Experts of a small language model.
Training: 381M tokens, 3013 steps.
Below are experts of layer 2 (counted from 0) of a mixture-of-experts language model. Rows are named router (the router's row for the expert), gate (a neuron's input weights, with its number), up (a neuron's input weights, with its number), down (a neuron's output weights, with its number) and show model dimensions 0-255. Each number is 128 + 32 x the weight over its row's rms, rounded and kept within 0 to 255.
After each expert's rows: a language model's description of what the expert responds to. This comes from a sample of Wikipedia text that the model never trained on.

# expert 12
router [165 134 107 102 180  80  88 144  84 120 172 144 154 181 129  87  79 121 172 100  87 137 119  89 123 184 146  80 126 158 167 110  85  88 164 157  92  80 123 187 100 163 143 119 146 137 160 143 121  83 118 133 135 151  96 162 163 168 196 159 118 164 170 180 161 175 156 163 158 108  80 105 152 172 141 111 115 149 118 129  98  77 102 114 103 177 157 143  99 102  93  99 112  88  89 164 109 153 166 103  89 147 141  92  70 112 150 171 152 138 134 157  94 176  88 176  83 166  90  82 118 112 166 121 158 115 161 169 175 176  66 106 143  88 163 108 173 133 180 159 112  91 143 114 136 133 114 169  87 183 154  89  89  99 154 132 116 168 137 166 145 119  80 137 181 109  94 120  96 135 110 176 164 171 143  74 170 123 127  87 163 117 110 166 145 102 163  91  74 102 103 172 160 167  90 141  95 131 142 173 173 105 126 124 154 150 114  94 175 125  90 176 154 162 155  82  76 157 106 107 130  97 110 134 149 181 104 113 158  93 145 153  92 146 104 145 142 147 126  76 143 170  87 111 151  95 133  99 178  79  88  89 143 127 132  90]
gate2 [120  99 145 117 117 102 141 124 141  92 164  93 135 142  98 170  94 127 116 178  90 166 189 174 125 125 103 134 120 140 159 161  40 158 101 116 176  88 161 152 154 220 171 184  91 155 195 130 121 103 126 135 167 126 144 156 157 129 157 107 152  77 127 105 136 241 146 120  94 114 103 125 132 156 110 119 105  47  92 131  74  75 128 124 128 121 150 106 135 106 122 103  83 131 145 135  98 125 132 142 110 124 118 127  84 136 149  94 192 161 124 109  63 129  95 183 128 116 115 101 147 161 124  89 143 101 109 147 136 116 134 138 124 141 162 128 106 154 127 107 109 146 157 106 165 171 132 161 141 195 178 136 161 115 157 141 123 122  66 142 142  78 144 141 158 161 150  59 130 116  94 232  84 128 175 110 143 175 100 155 103 145 152 158 176 144 147 127 112  96 125 147 183 134 118  91  55 133 118  85  88 147 143 157 117 172 116  83 201 156 122 148 126  87 108 173  87 101  85 119 134 189 150 106  98 164 151  89 107 131 143 112 108  97 143 147  54 137  78 148 122 111 133  76 146 150 185 141 126 121 178 137 140 115 125 211]
up2 [100 125 141 102 117 103 108  83 154 182  60  98 133 109 206 116 134 136 122 129 110 138  79 180 133 135 141 130 118 141 155 120 116  22 105 131 120 151 116 100  89  97 206 123 129 107  55 127  93 140  88 129 117  97 118  95  95  95 113  91 188 153 138  86 125 122  87 135  96  96 164 109  77 119 121  69 125 125  72 139  68  73  79 117 118 112 138 124 150 157 125 192 156 150 145 118 182 118 143 155 163 145 175 133 160 110 110 148 114 102  88 126  79  87 150 145 120 155 172 131  96 118  84 128  95  81 123  79  87 133 137 199  75  85 120 131 218 129 132 121 139 132 104 171 116 101 126 131 165 111 127 202 153  98  90 102 100 182 138 127 151 198 120 149 136  73 143 176 140 166 143  83 109 115 157 128  59 145  95 159 127 173  96 121 138 131  92 125 145 104 109 150  67  80 123 121 149 144 136 133 164 182 122  99  89  97 120 135 117 199 139 154  48 105 139 124 114  97  57 113 149 112 102  99  89 116  38 147 136 167  92 128 121  99 129 129 162  97 136 157 111 158 106 141 155  87 119 125 173 131 132  86  97 127 104  93]
down2 [128 113 130 124 140 150 145 162 116  93 114  62 152 111 119 120 118 123 129  73  76 134 182 126 125 159 145 107 156 180 106 137 135 145 134 139 109 137 200  99 115 185 137  62 170 131 149 108  84 170 160  82 174  88 101 109 148 163 200 133 115 152 149 142 140 103 115 102  52  78 131  70 134 158 121 160 175  62  79 123 164  82 162  80 192 116 128 175 172 144 170 111 153 160  88 138 145  77 168 135 188 146 165 140  57 101  88 120 102 190 122 105 131  90 116 117  51 197 149 123 188 158 128 100 132 197 100 179 155 144 105 130 127 101 145 139 142 165 100  54 125 189 170 128 101 161 167 154 116 131 125 177  32 125 154  93  86 139 147 136 125 151 150 154  99 159 125 123 150 161 144  99 116 124 141 136 177 131  78 172 130 145 127 111  96 158 170 156 128 145 136 146 152  85 152 163 131 123 128 126 164 170 126 152  99  48 138 119 170 104 103 126 158 142 152 115 125 121 168 139 137 109 137 127 130 159 176 155 148 165 128 120 107 115 143 103 138 181 118 175 130 156 162 155 119 129 180  84 195 116 131 142 148 147 193 138]
It responds to: First pieces of lowercase words after the or a hyphen, like e(vidence), un(iversity), com(bined), and middle pieces such as educ, ander.

# expert 6
router [165 135 111 107 180  80  89 141  84 119 170 146 154 178 127  88  79 122 170  94  88 136 118  87 121 182 148  80 130 160 167 109  85  95 164 153  89  80 126 185  99 165 143 117 146 140 158 147 121  82 119 134 135 156  98 160 164 167 197 160 121 166 172 182 161 175 156 164 158 105  80 105 152 172 142 111 117 148 118 133  99  77 103 113 101 176 157 142  98 104  90  99 109  87  85 164 112 154 167 102  91 148 139  94  71 112 153 171 151 138 131 157  95 176  91 179  86 164  91  81 119 108 168 119 155 114 163 171 176 174  71 106 139  90 159 109 171 134 178 158 111  90 147 115 135 133 114 169  85 182 161  91  88  97 156 133 115 167 142 167 146 116  83 142 178 104  96 119  96 135 110 177 166 172 144  73 171 125 124  86 165 115 108 165 144 101 164  92  77  98 101 173 160 172  90 140  93 131 143 166 175 106 128 124 153 153 115  94 173 125  89 176 157 162 156  81  77 160 104 105 129  99 112 132 149 179 101 111 156  92 144 153  93 145 108 146 146 144 123  77 143 172  88 110 152  94 133  99 177  83  85  90 141 127 133  89]
gate2 [157 154 105 133  96 147  88 108 153 106  81  94 150 101 203 112 193 145 161  79 118  95  79 101  66 128 149  88 109  49 161  70 140 137  90 194 102 198 174  93 161  98 112  34  24 142 143 103 151 137  92 106 149 102 182 137 118  89 112 106  88 109  86 125 115 147 136 186 146 171  94 104 133 132  71 125 120 117 155 125 136 200 101 157  48 174 102 168 106 111 118 120 133 153 122  89 150 130  72 109 110 119 169 113 127 165 124 123 137 125  55 199  93 122 122 113 111 146 172 101 104 168 116 104 123 107 128 159 127 111 125 143 165 106  96 155  82 180 175 100 100  89 139 107  99 101 146 117 200 165 153 156 205  72 120 112 162  89 124 152 123  61 181 127 165 117 104  90  90 138 148 118 144 165 172 104 128  87 184  95 148 108 146 136 111 124 138 159 127 101 138  93 124 158 143 108 167 162 178 141 125 119 145 164 123  59 109 166 139 115 105 156 138 101 127 102 121 134 157 111 123 123  94 140 165 128 139 107 168 177 145 126 138 113  84  93 171 103 135 133 111 171 118  90 116 119 135 108 117 118 157 116 102 144 121 114]
up2 [ 82 113  96 144 133 158 151 115 109 212 135 144 131 114 159 138 141 168 114 179 135 186 125  93 175 142 103 145 145 132 140 132  81 144 106 121  99 158 106 195  78 155 148 177 121 130 152 137 163  81 148 161  78 138 174 114  83 176  60 118 145  90 181 131 109 143 121  82 115  52 108 124 155 106 114 189 207 113  98  58 198 134 115 106 166 138 112 137  92 103 127 114 156 155  86 155 200 109 154 129 164 131 112 156 121 101 119 114 143 118 144 147 118 121 128  97 127 164  79 114 134 109 126 131 140 109  61 116 185 101 147 120 174 127  80 165 107 162 178 123 128 134 129 144 103 170 101 149 127  67 158 131 127 171 126 157 158 181  53  99 157 108 160 119 125 161 102 130 128 127  83 105 110 123 113  77  98 139  80 130 117  94 143 130 117 160 133 135 110 172  79 137  84 173 166 133 100 123 108  62 154 145 131 158 126 138 122  59 120  90 165 236 173 132 192  66  60 125 131 121 111 117 114 114  90 141 111  77 123 108 126 119  90  66 142 162  88 173 147 193  89 180 131  84 142 146 161 138 123 140 150 101 114 115 106 135]
down2 [121  60 109  87 164  98 131 107 142 160 121  70 112  82  89  50  87  99 117 134  73 110 136 148 168 152 141 125 117  97 180 145 150 118 131 137 121  98 150 140 130 167 156 146 200  63 135 101  95  85 154  72 123 121  83 137  82  72  85 135 140 100 134 153  72 153 150 116  92 115  74  77 137 107 147   2 118 138 155 126 152 128 136  89  54 136 150 123 122  95  91 108 155 129 168  77 148 142 115 149 140 132 158 179 127 146  72  94 134 148 131 161 169  89 149 112 119 108  78 139  88 115 128  90 159 129 115 118 166 123 183 127 132  73 133 163 111 119 157 121 160 151 150 143  85  91 117  99  98 165  98  87 154 123 109 146  87 122 136 111 142 149 129 112  64 135 168 145  96 119 133 187 150 112 127 149 112 174 121 136  64 125  59 160 130 104  95 159  68 156 125 150 124 143 128 133 106 105 153 107 101 122 124 118 131 127 111 157 199 109 104 124 137 160 165 123  89 143 130 182 121 105 104  71  91  77 176   0 102 131 148 178 145 100  83 165 120 158  98 130 163 137 131 130 113 101 107 151 139 151 133 179 122 172 143 107]
It responds to: Word-final s, es, ies and plural endings on nouns and names, such as Indian Wells, Knicks, electrons, Purposes, plus table bars.

# expert 14
router [168 135 108 101 177  78  90 142  86 116 169 146 154 177 124  86  80 121 170 101  88 134 117  90 122 181 149  82 129 160 168 109  86  90 162 154  92  82 123 184  99 167 143 118 148 137 159 145 119  83 118 137 134 155  98 163 164 166 197 162 123 166 173 180 161 177 156 163 156 106  80 109 150 170 141 108 117 151 119 132 100  79 100 113 104 176 156 142  98 105  91  99 108  87  85 163 111 153 165 102  89 149 141  94  69 112 152 172 153 137 134 158  93 177  88 181  83 164  89  82 117 107 166 119 157 114 161 172 177 173  70 104 139  88 163 109 172 132 181 158 110  92 144 113 138 130 112 168  84 181 157  91  87  98 157 135 116 164 137 169 145 118  85 142 180 107  94 117  93 134 108 175 165 171 145  75 171 124 122  88 165 115 107 167 143 104 163  95  73  98 103 171 162 171  89 139  94 131 143 170 174 105 128 125 155 152 117  95 172 131  92 174 158 162 157  81  77 160 106 105 130  98 109 133 150 178 104 111 156  93 147 157  94 146 105 146 144 145 124  76 140 173  88 114 152  93 134 100 178  82  87  89 144 127 135  91]
gate1 [133 171 118 133 180  75 134 116 119 164  92 153 104 151 134  92  70 126 129  95 134 109 134 120 180 179 137 122 125 133 130 179 155 135  78 155  94  66 122  79 194 122 129 131 163  92 202 153 163 148 136 151 118 161 138 120 161 140 192 118 120 131 120 115 128 142 118 153  94  92 106 138 163 174 176 109 187  64  66 183  98  96 145 163 156 172 180 183 132 111  58  98 105 133 141 111 100 131 127 114 119  98 106 145  95 144 144 121 106 131 114 101 113 165 174 138  74 149 101 143  95 134 154 170  77  89 127 145 168 151 105 130 170  42 152 144 119  84 185 184 145 122 121  86 154 111 106 116  70 165 126  99  97 149 113 168 145 148 117 117 153 148 125  81 148 137 128  87 101 115 125 156 181 131  70  75 149 126  60 143 135  90 131 136 200  91  93  78 108 182  86 173 123 145 127 147 127 131 127 142 108 159 122 173 127  88 141 138 157 134 107 142 136 128  85 172 110 149  91 124 129  92 196 139 220 175 145  58 156 128 169 132 126 104 118 162 158 230 121 126 100 132 104 140 140 105 141 128 167 124 170  93 151 140 182 142]
up1 [111 121 144 137 143 129 122 171 133 163 171 152 134 129 136  89 116  78 103 130  97 143 157 106 115 191 114 101 138 140 112 151 183  82 114 161 152 164  42 153 140 127  75 133 138 140 157 101 116 152 144 136 112  85 174 153 149 111 138 131 119 114 171 151  68 115 128 103 178 100 109  88 176 167 125 175 134 130 155 134 115 155 140 120 159 163  75 130 121 122 111  83 143  90 103 143  97 153 136 139 135 120 176 134  82 107 103 125 117 155 125 148 151 125  91 133 121 128 112 136 137 163 192 100  90 170  96  95 179 144 128  72  98 166 146 119 110  87 108 145 108 255 156 118 160 164 175 189 131 157 187 111 105 159 100 127 156 146 130 166 106 122 133 124 127 118 144  87  63 136 122 126 143 147  95  90  81 139  54  74 117 128 173 167 240 150 111  85 128  85 107 100 104 137 122 151  77 111 164 120 127 188 136 118 122 114  93 136 157 121 182 147 161 168 114 153 106 169 115  28 174 207 130 118 211 102 120 145 176 170 174 125 150 117 113 160 117 103 119 158 179 156 145 130  95 120 118 161 100 129  82 119 127 150  76 135]
down1 [111 192 143  96 239 159 151 116  75 136 132 160 184 121 152  66 116  60 148 123 133 126  92 113  95 149 135 151 144 128 183  70 134 113 144 146  93 145 123  97  82 171 107  80 140  83 150 123 129 101 159 145 196 107  60 156 149 124 101 100 153 147 152 104  96 118 139 121  97 148 114 134 121 101 193  85 191 117  43 117 134 144 148  67 211 153 115 123 162 117 133 153 135  48 163 123 105 100 144 123 154 106 151 167 155 167 134 211 146 160 100 107 100  90 101 184 122  84 131 141 116 130 134 138  82 125 120 170 136 172 168  69 165 161 145 105 140 137 149 124  65 120 114  87 120 127 101 136  74 139  79 145  72 106 127 190 166 117 138 135 110 125 141 116 150 152 172 138  71 153  97 104 157 113  72  93 101 100 121 110 125 159 118 151 135 100 161 148  81 118 129 114 157 102  77  97 105 128 132 107 110 158 125 142 117 128 123 156 174 100 125 115 175 137 110 101  40 120 126  97 128 148 154  91  98 110 184  85 104 140 178 107 140 138  45 112 134 133 112 136 129 161 165 118 121 113  67 157 146 169 116 137 111 118 172 179]
It responds to: Periods, line breaks and table bars ending clauses, plus sentence-opening The, In, had, f, de, and Japanese text bytes.

# expert 1
router [167 135 108 104 179  78  91 141  84 117 171 148 155 180 124  87  79 121 171  99  88 137 118  89 124 181 150  81 130 161 169 109  88  91 164 153  89  79 122 185  99 166 143 119 149 139 159 144 119  82 117 134 132 155  99 166 163 166 196 161 122 162 174 184 158 173 154 163 158 105  81 107 153 171 143 109 115 148 120 133 100  78  99 115 101 177 159 142  97 102  93  97 109  88  85 162 109 152 165 102  91 150 142  96  73 110 153 168 156 138 130 158  92 176  91 176  83 165  88  85 115 107 168 117 156 111 161 173 177 176  71 105 135  91 160 105 172 131 179 157 109  91 144 113 136 130 113 167  82 180 155  91  90  98 156 131 116 168 140 165 147 114  84 143 178 105  92 115  93 135 105 177 166 170 146  74 172 123 123  88 166 115 107 168 143 101 163  92  77  98 101 170 162 169  89 140  95 131 144 172 170 104 129 127 154 154 115  93 170 130  92 175 157 163 154  84  78 159 105 106 130  99 111 131 151 180 103 109 156  94 147 152  92 146 108 144 144 146 124  75 139 171  87 111 154  94 134 101 174  82  87  89 145 129 134  90]
gate2 [104 165 149 172  82 163 109 120 200 136 175 146 143 116 102 127  93  93 191  73 144 109 157 115 163 163 164 131  91 146 138 119 109 177 153 150 118  93  74 166 166 193 172 138 133 170 157 127 139 147 122 170 125 134  66 135 148  69 150 102 120 107 118 141  99 165 137 117 138 107  93 147 141 188 121 109 171 123 108 125 137  59 194 107 134 142 192  83  88 107 103 135  73 116 133  70  98 122 123 133 146 128  98 138 125 127 104 150  77 118 157 148  73 155 147 153 156 121  91 144 148 126 120 104 128 107 174 100 111 145 136 182 161 124 138 128 136 120 199 139 130  85 215 134 106 108 185 145 142  97 139 112 141 180  58 100 151  59 122 222 159 172 135 166 100 130 136  85  94 111 244 177 176 133 199 158 129 129  66 114 137  91 180 215 132 143 117 111 157 160 113 123 129  63 125 151 109  90 136 142 123 118 142 156 115 117 101 116 124 145 154 127 115 119 142 154 164 130 156 153 110  64  98 142 109 128 165  96 140 161 118  94  64 102 126 155 148 160 126  78 144 119 113 125 165 109 132 145 122 104 169 137 138 131 178 135]
up2 [106 142 131 186 175 141 139 127 140 152 110 132 113 138 148 107 111 164 127 128 122 142 151 172 139 140 126 114 105  87 138 162  92 102  93 160 137 146 148 102 117  83 140 106 121 176 125 129 160  74  56 169 121 152 160 138 100 113 126 128  79 151 133 153 161 137 149 180 100 159 100 107 144 111 169 117 125 186 167 164 158 102 119 109 119 167 136 174 147  80  72 118 135 124 126 129 154 121  95 123 106 122 134 154 120 147  91 141 135 125 115 145  38 128 145 150 147 155 141 191 126 113  58  88  83  44 117 111 148 168 169 127 121 159 109 202 119 112 124 144 118 141  86 129 143 128 107 135 143 136 118 115 120  78 105 142 126 102 148 111 170 159 164 131 152 120 117  93 136 121  82 105 187 108  79 127 151 136 157  80  90 147 128  83  92 151 125 103  95 148 134 166 141 166  89 114 137 143 106 123 126 166  92 106 173 104  40 124 135 133 130 136 229 133 103  68 112 144  85 187 182 204 101 100 111 110 127  96 111 167  65  97  56 133  52 127 103 106 116 101 143 116 149 142 107  42 132 103 108 167  18  71 169  68  77  80]
down2 [128 179 162 109  95 118 145 130 164 145 131 165  89  94 127  79 147 128  65 136 136 142 100  65 153 148 108 112  88 153 154 164 140 161 164  98 155 112 134 152 167  84  85 139 211  83 122 110  58 111 156 124  85  81 102  75  84 131 154 123 163 156 120 120 118 130  90 127 126 162 142 106 120 122 107  63 111 134 102 129 132 136 122 136  98 147 156 161 145 116 161 164 143 142 177 117 159  21 174 159 125 146 150 191 151 103  88  62 141 137 139 153 181 158 106 108 187 155 100 141 127 156 159  62 108 109 115 177  97 113 153  97 178 189 133  95 189 127 121 137 148 128 161 112 162  32 123 134  95 154 137  79 107 119  87 130  96  89  92 165  63 109 129 151 114 127 116 120 120 154 124 149 153 132 149 138 131  96 158  88 123 106 102 116 151 133 103 125 132 133  81 141 184 106 103 116 127 120 174 109 100 196 139  89  85 162  80  81 177  87 145 123 126  86 120 169 118 128 108 201 125 114  68  95 125 127 135  93 119 142 104 140 114 172 154  82 116  81 187 124 107  88 162 145  98  88 129 146 148 243 129 121 115 108 162 137]
It responds to: Line breaks before headings, table pipes, and the letter h inside names, such as lak-h-s, Pin-h-o, Fraun-h-ofer, Waukes-h-a.

# expert 13
router [166 133 109 105 182  79  88 143  85 115 170 145 154 180 130  89  78 121 171 100  85 135 119  92 124 182 146  80 126 158 168 112  84  90 160 156  91  78 124 187  99 165 143 119 147 138 160 144 122  81 119 135 133 154  98 161 162 167 202 160 122 165 176 181 161 175 155 161 158 104  79 103 151 167 142 115 116 147 121 130 100  76 100 116 102 177 158 140  99 104  92  98 109  92  86 160 111 151 164 103  89 146 138  93  68 112 150 171 150 132 132 157  97 178  90 180  85 165  90  81 116 111 164 120 156 114 162 172 177 174  70 106 138  91 159 107 173 131 184 156 112  91 144 118 136 129 113 170  85 184 159  89  86 102 153 134 118 164 139 167 142 118  81 140 182 106  94 121  94 133 109 180 167 169 144  74 173 121 131  87 164 115 110 167 145 105 162  93  73 101 104 170 163 166  89 139  92 129 146 169 173 106 125 123 152 151 114  94 174 132  91 175 155 164 155  82  77 158 105 109 128  99 111 133 147 180 104 110 155  94 149 155  95 146 108 144 149 142 126  77 142 172  88 113 153  96 133 102 177  81  87  89 139 122 132  88]
gate5 [102 108 159 120 108  85 106 110  94 130  91 145 179 108  92 136  66 111 141 118 132 116 164  86 102 120 149 112 127 121 119 175 154 117 130 145 114 118  63  98 154 185 146 118 150 201 110  69  79 167 118 115 137 145  95  79 122 136 110 113 200  94 130 127 121 136  39 112 110 166 157 131 138 114  97 165  77  97 117  71  47 104 137  73 157 100 155  84 120 146 155  74 106 145 114 102 142  74 190 142  63  89  89 122 158  64  62 101 153 175 170 176 118 165 107 136 104  68  63 208 139 128 110 132 110 103 117 113 140 136 117 162 156 101 137 150 116 136 142 125 107 105 135 100  93 160 164  98 178  98 181 104  88 150 117 124 113 118 133 116 117 128 166 109 141 100 103 122 170  67 147 132 151 154 103  49  29 102 155 115 148 119 168 129 152  96 101  81 119 146 137  69 171 135 157  77  68 108 138 128 146 148 150 146 114 171 135 118 176 183 140 190 134 175 151 143 103 108 184 107 151 106 125 117 176 139  93 137 141 129 134 108 147 116 154 138 107 123 156 119 133 125 160 180 112 163 122 152  96 127 108 163 168 151 131 192]
up5 [160 168  91 136 160  76 143 123 129 149 182  21  78 198 152  77 143 154 125  91  40 104 114 170 145 141 131 142 144 145 157 101  80 158 141 127 152 175 170 151 112  57 139 154 148  80 146 196 142  73 108 143 101 169  81 155 119 129 159 191  78 150 147 127 116 131 185 165 129 125  99 115  49 123 148 142 134 115 157 181 177  90 125 136 117 148 104 141 155 101  96  87  90 100 101 135  54 138  73 156 167 177 141 124 107 139 161 180 131 114  95 144  73  82 102  92 117 163 132  94 167 164 109 108 132  92 157 126  99  91 138 127 102 131 140 135 176 173 122 102  85 114 124 115 180 114 113 145  64 168 143 174 122 116 118 147 109 119 184 145 111 140 120 157 109 190 123 124 128 178 105 125 117 127 120 167 177 168 120  55 106 136 103 151 155 153 166  89 122 111 139 170  91 130 103 153 174 153 131 141 139 146 133  77 112 110 107 130 131 103  68  95 181 148 138 127 109 145  57 153 110 127 115 100 113 129 169 122 151 124 128 157  89 133 119 129 150  61 147 124 169 148  71  83 100 145 166 174 173 112  88  72 123 110 122 111]
down5 [108 124  60 150 171 197 139 148 157 131 127 171 150 143 209 155 155 140 131 161 167 113 123 150 158 140  84 168 114 137  96  71 128  93 136  76 120 131 146 115 159 108 111 128 141  94 106 119 161 116 109 136 131 140 117 154  90 128 138 112 105 123 131 120 103 138 151 135  81  81   0 105  85 139 130   0  98 121 156 113 150 127 106 126 148 126 140 108 116 122 125 150 110 134 123 141 138  12 126 120 145 119 163 126 123 131 134 130  91 106 114 140 103 123  87 133 145  99 173 215 110 124 190 125 147 136 144 136 140 113 107 120 113 140  77 153 116 165 152  82 149 126 111 141 154  98 112 126 117 157 141  97 125 123 124 146  98 108 144 124  85 147 130 125 116 112 139 133 113 111 129 129 124 135  94 130 104 137 130 134 123 107  82 139 152 122 130 147 119 162 140 168 136 141 144 130 114 122  96 124 141 118 121 107 124 107  96 122 174 125 192 105 158 102  86 134  23 170 128 159 124 178 133 137 115 124 119   7  90 143 102 101 112 143 100 103 182 174 154 152 120 131 106 131 134 148  85  82 153  79 128 160  95 136 169 145]
It responds to: Function words is, was, are, were, in, as, and opening parentheses mid-sentence, as in "they are examined", "15 points in".

# expert 15
router [163 127 107 105 181  80  84 138  84 121 170 144 159 177 127  90  78 125 168  99  88 137 121  84 121 187 153  82 133 164 172 112  84  91 161 155  90  72 124 184  98 170 134 122 149 135 160 140 126  78 121 135 136 149 101 164 163 166 200 162 119 163 170 179 159 182 157 163 159 109  80 102 151 174 140 112 115 146 119 130 100  77 101 120 102 173 150 139  99 104  88  98 120  87  88 160 112 151 163 106  90 145 136  90  70 113 153 170 146 144 134 163  92 177  91 173  76 163  90  83 117 112 163 120 158 118 164 168 176 177  69 107 141  92 162 109 172 131 175 159 112  87 144 114 135 131 117 165  90 188 149  90  90 103 155 130 118 171 133 168 144 123  80 142 182 111  87 123  99 132 108 172 166 173 143  69 166 123 129  89 170 116 107 166 141 101 163  89  74 106 103 168 160 167  87 134 100 130 142 173 171 112 125 121 156 151 118  94 178 129  94 180 158 158 152  81  72 154 108 106 127 102 107 129 148 183 104 116 155  96 145 153  97 148 109 146 141 140 128  76 147 175  91 112 151  93 131 101 175  73  90  88 149 126 131  88]
gate2 [ 99 108 150 148 140 149 139 168 178 124 153 139 129 128  80 103  98 137 128 132 134 126  95 136 129 131 170 123 139 139 202 104 150  98 111 134 134 143 142 124 140 148 118 145  92 118 164  96 172 137  92 181  98 103  89 117  64 160 117 233 173 153 129 114 100 106 139 114 114 201 170 134 125 158 110 133 163 130  97 185 148 124  96 149 114 106 133 234  89 145 105  93 114 142  71 152 122 104 173  99 111 109 126 160 128 117 125 132  85 183 145  58  61 150 164 109  81 109 138 120 129  60 200 174 114 132 126  84 106 134 154 109 166 127  79 153 110 148 209 136 138 123 110  99 109 114 147  90 146 162 143 165 162 172  74 127 143 132 151 149 140  92 202  80 146 145 109 186  75  81 158 101 129  75 144  95 122 109 181  73 150 119 128 111 145 113 149 122 124 128  86 131 164 176  96 139 164 109 145 150 166  94 152 144 141 115 136 125 110 114 122 143 229 175  87 124  78 164 149 112 133 165  78 103 145  75 122 117 133 144 146 158 179  73 128 107  92 106 130 171 203 140  99 167 186  95 105 152 119 104 151 117 100 114 182 126]
up2 [126 118 173 181  74 107  96 135 114 110  98 175 168 115 139 130 131  66 120 163 136 143 185 155  54  47 154 161 162 143 150 127 145  86 134 102 142 110 173 104 108  48 104 113 147 159 104 109 135 116 171 144 158 151 140 126 151 103 161 101 139 140 125 173 141 127 172 149 130 138 158 125 128  95 109  82  89 140 162 122 119  75 159  59 146 166  52 149 131 132 109  96 145 159 155 126  64 136 109 148 161  89 114 152 162 144 129  69 122  97 132 124 167 141 188 203 177 180 116 151 106 126 139 118 114 137  97 182  85 170 160 130  54 115 105 135 102 127 137  96 118 179 113 119  48 110 104  99 106 112  90  79  48  79 157 119 127 118 161 149 110  50 163 112  81  82 112  96 148 111  53 131 131 125 111 104 149  58 125  93 161 174 146 160 108 153 120 130  90 125 127 109 159 113 116 157 186  66 113 109 125 184 173  91 159 119 124 168 123 151 135  79 146 132 139 117 153  78 174 203 102  90 159  96 117 106 133 124 105 138  95 123 168 132 113 123 152 146 100 131 107  89 142  96 153 139 111 107  72 112 159 155 104 172 160 105]
down2 [ 95  93 130  89 105 161 161 130 109 125 128 113 138  91  71 117  91 117 124 158 111 161 122 146 151 113 112 169 154 147  99 122 100 129 122 159 182 122 142 118 138 108 146 136 137  84  99 161  95 158 165  85  89  90 156 126 115 130 141 213 145 101 161 137  67 126 128 172 174 169 103 126 182 166  87  40 139 127 110 114  92 106 181 167  66  62 186 115  93 125 173 167  99 120  76 131  86 136 154 117 178 111 127 119 108 128 189 146 116  79 113  90  92 162  96 145 140 181 131 192 130 186  86 189 142 113  73  83 138  65 116 105 188 115 142 112 139 144 122 135 135  98 161 119 176 146 156 159 164 109 169 126 137 124 130  70 136 160 144  46  99  80 114 150 135 148 155 195 102 165 132 140 141 140 118 128 115 107 117 161  65 133 194 133 163 117 124 100 132  86 174 143 129 136  94 139  81 120 140 136 167 164  97  73 129 151 114 138 183 110 147 168 136  88 100 176 139 101  89 180 124 154 105 127 196 124 108  88  71 143 185 115 165 152 169 114 124 156 127  89 123 124 117 142 102 121 100 167  34  96 147 171 143 118 127 132]
It responds to: Syllables inside words and names such as n-un-chaku, f-un-ction, art-ist-ic, plus "he", "He", and North or South.

# expert 5
router [162 134 108 103 181  77  90 142  83 118 171 140 154 182 128  88  79 123 172 101  90 136 121  89 126 183 147  81 126 162 170 108  88  90 162 156  92  80 123 185  98 168 136 118 146 134 159 141 119  80 120 135 136 151  96 159 163 168 198 160 121 164 173 186 161 179 157 156 156 106  78 101 152 171 140 111 117 148 121 134  98  77 104 118 102 179 159 141  99 101  90  99 110  88  91 161 117 153 167 105  89 149 138  94  68 113 153 170 156 136 133 159  91 176  92 180  84 165  89  81 121 111 165 119 155 115 159 173 172 174  68 109 137  87 163 106 171 135 179 157 113  93 144 113 137 132 112 167  88 183 156  94  90 100 155 129 118 170 137 169 145 114  84 141 182 107  92 123  96 135 105 174 166 169 145  74 170 121 126  88 167 116 107 166 143 104 163  94  75  99 103 172 162 171  91 141  92 129 143 169 175 109 127 121 154 157 118  92 175 125  94 180 156 163 153  81  76 157 105 108 131 101 111 135 151 180 103 113 154  93 147 156  93 146 109 143 140 143 125  77 143 170  85 113 152  90 133  98 175  82  88  89 141 128 132  89]
gate2 [158 118 127 137 111 166 150 103 167 118 154 149 113 134  94 140 132  96 212 138 185 138 118  86 130  93 100 137 122  89 123 151  95 164 109 154  89  85 165 131 153 114 179 119 115 155 117 195 129 127 131 105 152 121 164  98 154  82 132  97 155 153 174 117 153 120 103 174 147 134 103 152 179 192 143 148 150  96  75 155 190 120 124 149 185  70 155 177 133 121  48 169 134 113 160 127 140 179 132 104 146  75 103  96 196 115 103  95 112 109 105 124 169 143 169 147 104  67 135 194  96 122 144 181 106 190 155 103 119 143  79 160 189 128  46 136 171 134 131 143 162 118 107 167 160 179 132 157 132 111 116  81 114 189 113 149 140 122 127 175 146 140 111 127 151 126 138 102 140  66 180 133 165 114  83 135 157 173  97 137 137 141 105 110 143 131 100  84 155 183 154 127 109 103  79 168 143 138 174 154 118 120 105  94 140 118 106 184 130 143 145 145  57  96  58  93 136 157 129 198 116 159 124 168  90 181 129 128  86 122 114  82 108 176 127 163 137 187 120 116 137  81 209  90 114 144  68 125 134 108 159  91 119 100 156 108]
up2 [120 121 176 160 142  91 158 119 112 137 170 189 148 142 111 153 110 169 109  95  80 106 171 166 133 146 121 195 146 156 187  87 164  86 143 158 144 162  91 109 128 144  86  84 127 147 139 119 115 143  95 146 104 148  39 114 113 141 148 144 126 106  98 161  98 146 156  99 127 104  93  89 108 136 127 130 126 113 131 125  71 118 122  89 112 167 109 119 130 130 133 119 173 172 122 164 105  55 129 135 122 135 170 148 114 104 168 137 141 132 161 129  89 119  39  92 132  89 130  91 159 167 138 119 149   6 152 136 122 121 171 117 142  92 177 116 106 133 120  61 117 114 168 103 115 142 131 124 168 124 203 192 158 158 157 114  67 124 111  83 107 124 120 115 148 134  81 146 137 184 155 102 133 159 150 156  90 136  89 119 162 141 120 156 147 165 159  99  64  93 123  54 175 170 158  90 130 128 160 120 131 193 130 121 140 127 139  98 173 119 107 150 168 168 196 180 142 127 154  48 150 149 112  94 185  77 109  94 112 159 176 117 131  54 119  88 122  48 154  75 142 154 141 128 106 104 155 169 123 163  92 107 123 147  98 157]
down2 [112 164 119  98 140  97 115 124 160 144 153 140 128  80 148 117 131  97 149  96 111 132 139 137 154  96 102  96 130 108 141 113 116 112  91 108 114 149 135 122 138 123 131 100  91 118 100 137  88 155 100 125 148 107  80 115 121 115 147 106 127  96 140 147 118 123 117 127 152 121  87 132 105 117 132   0 148 124  98 134 144 132 121 115 126 133 131 143 132  93 109 122 130 126 123 120 160 174 142 156 128 140 158 138 132 120 154 117 147 138 123 137 131 111 119 133 120  76 107 185 127 139 137 131 114 114 111 120 142 136 146 124 137 124 104 120 142 144 164 102 103 109 119 114 160 120 104 113 131  93 146 101 137 119 116 138 126 122 110 101 135 175 154 103 143 161 151 130 105 144 116 144 159 103 140 112 153 116  54 142 117 126 120 143 146 153 108 156 167 125 119 126 140 123 125 155 124 135 135 103 109 153 139 104 132 105 147 144 255 136 119 173 135  96  71 128   0 143 129 199 168 123  87   5 107  87 102   0 124 116 134 141 128 126 140 134 154 212 135 130 197 132 152 125 130 136  68 106 122 118 159 142 120 129 171 154]
It responds to: Word endings like -ed, -ing, -ation, -ion, completing verbs and nouns, as in List-ed, contest-ed, appoint-ment; also numbers in sports tables.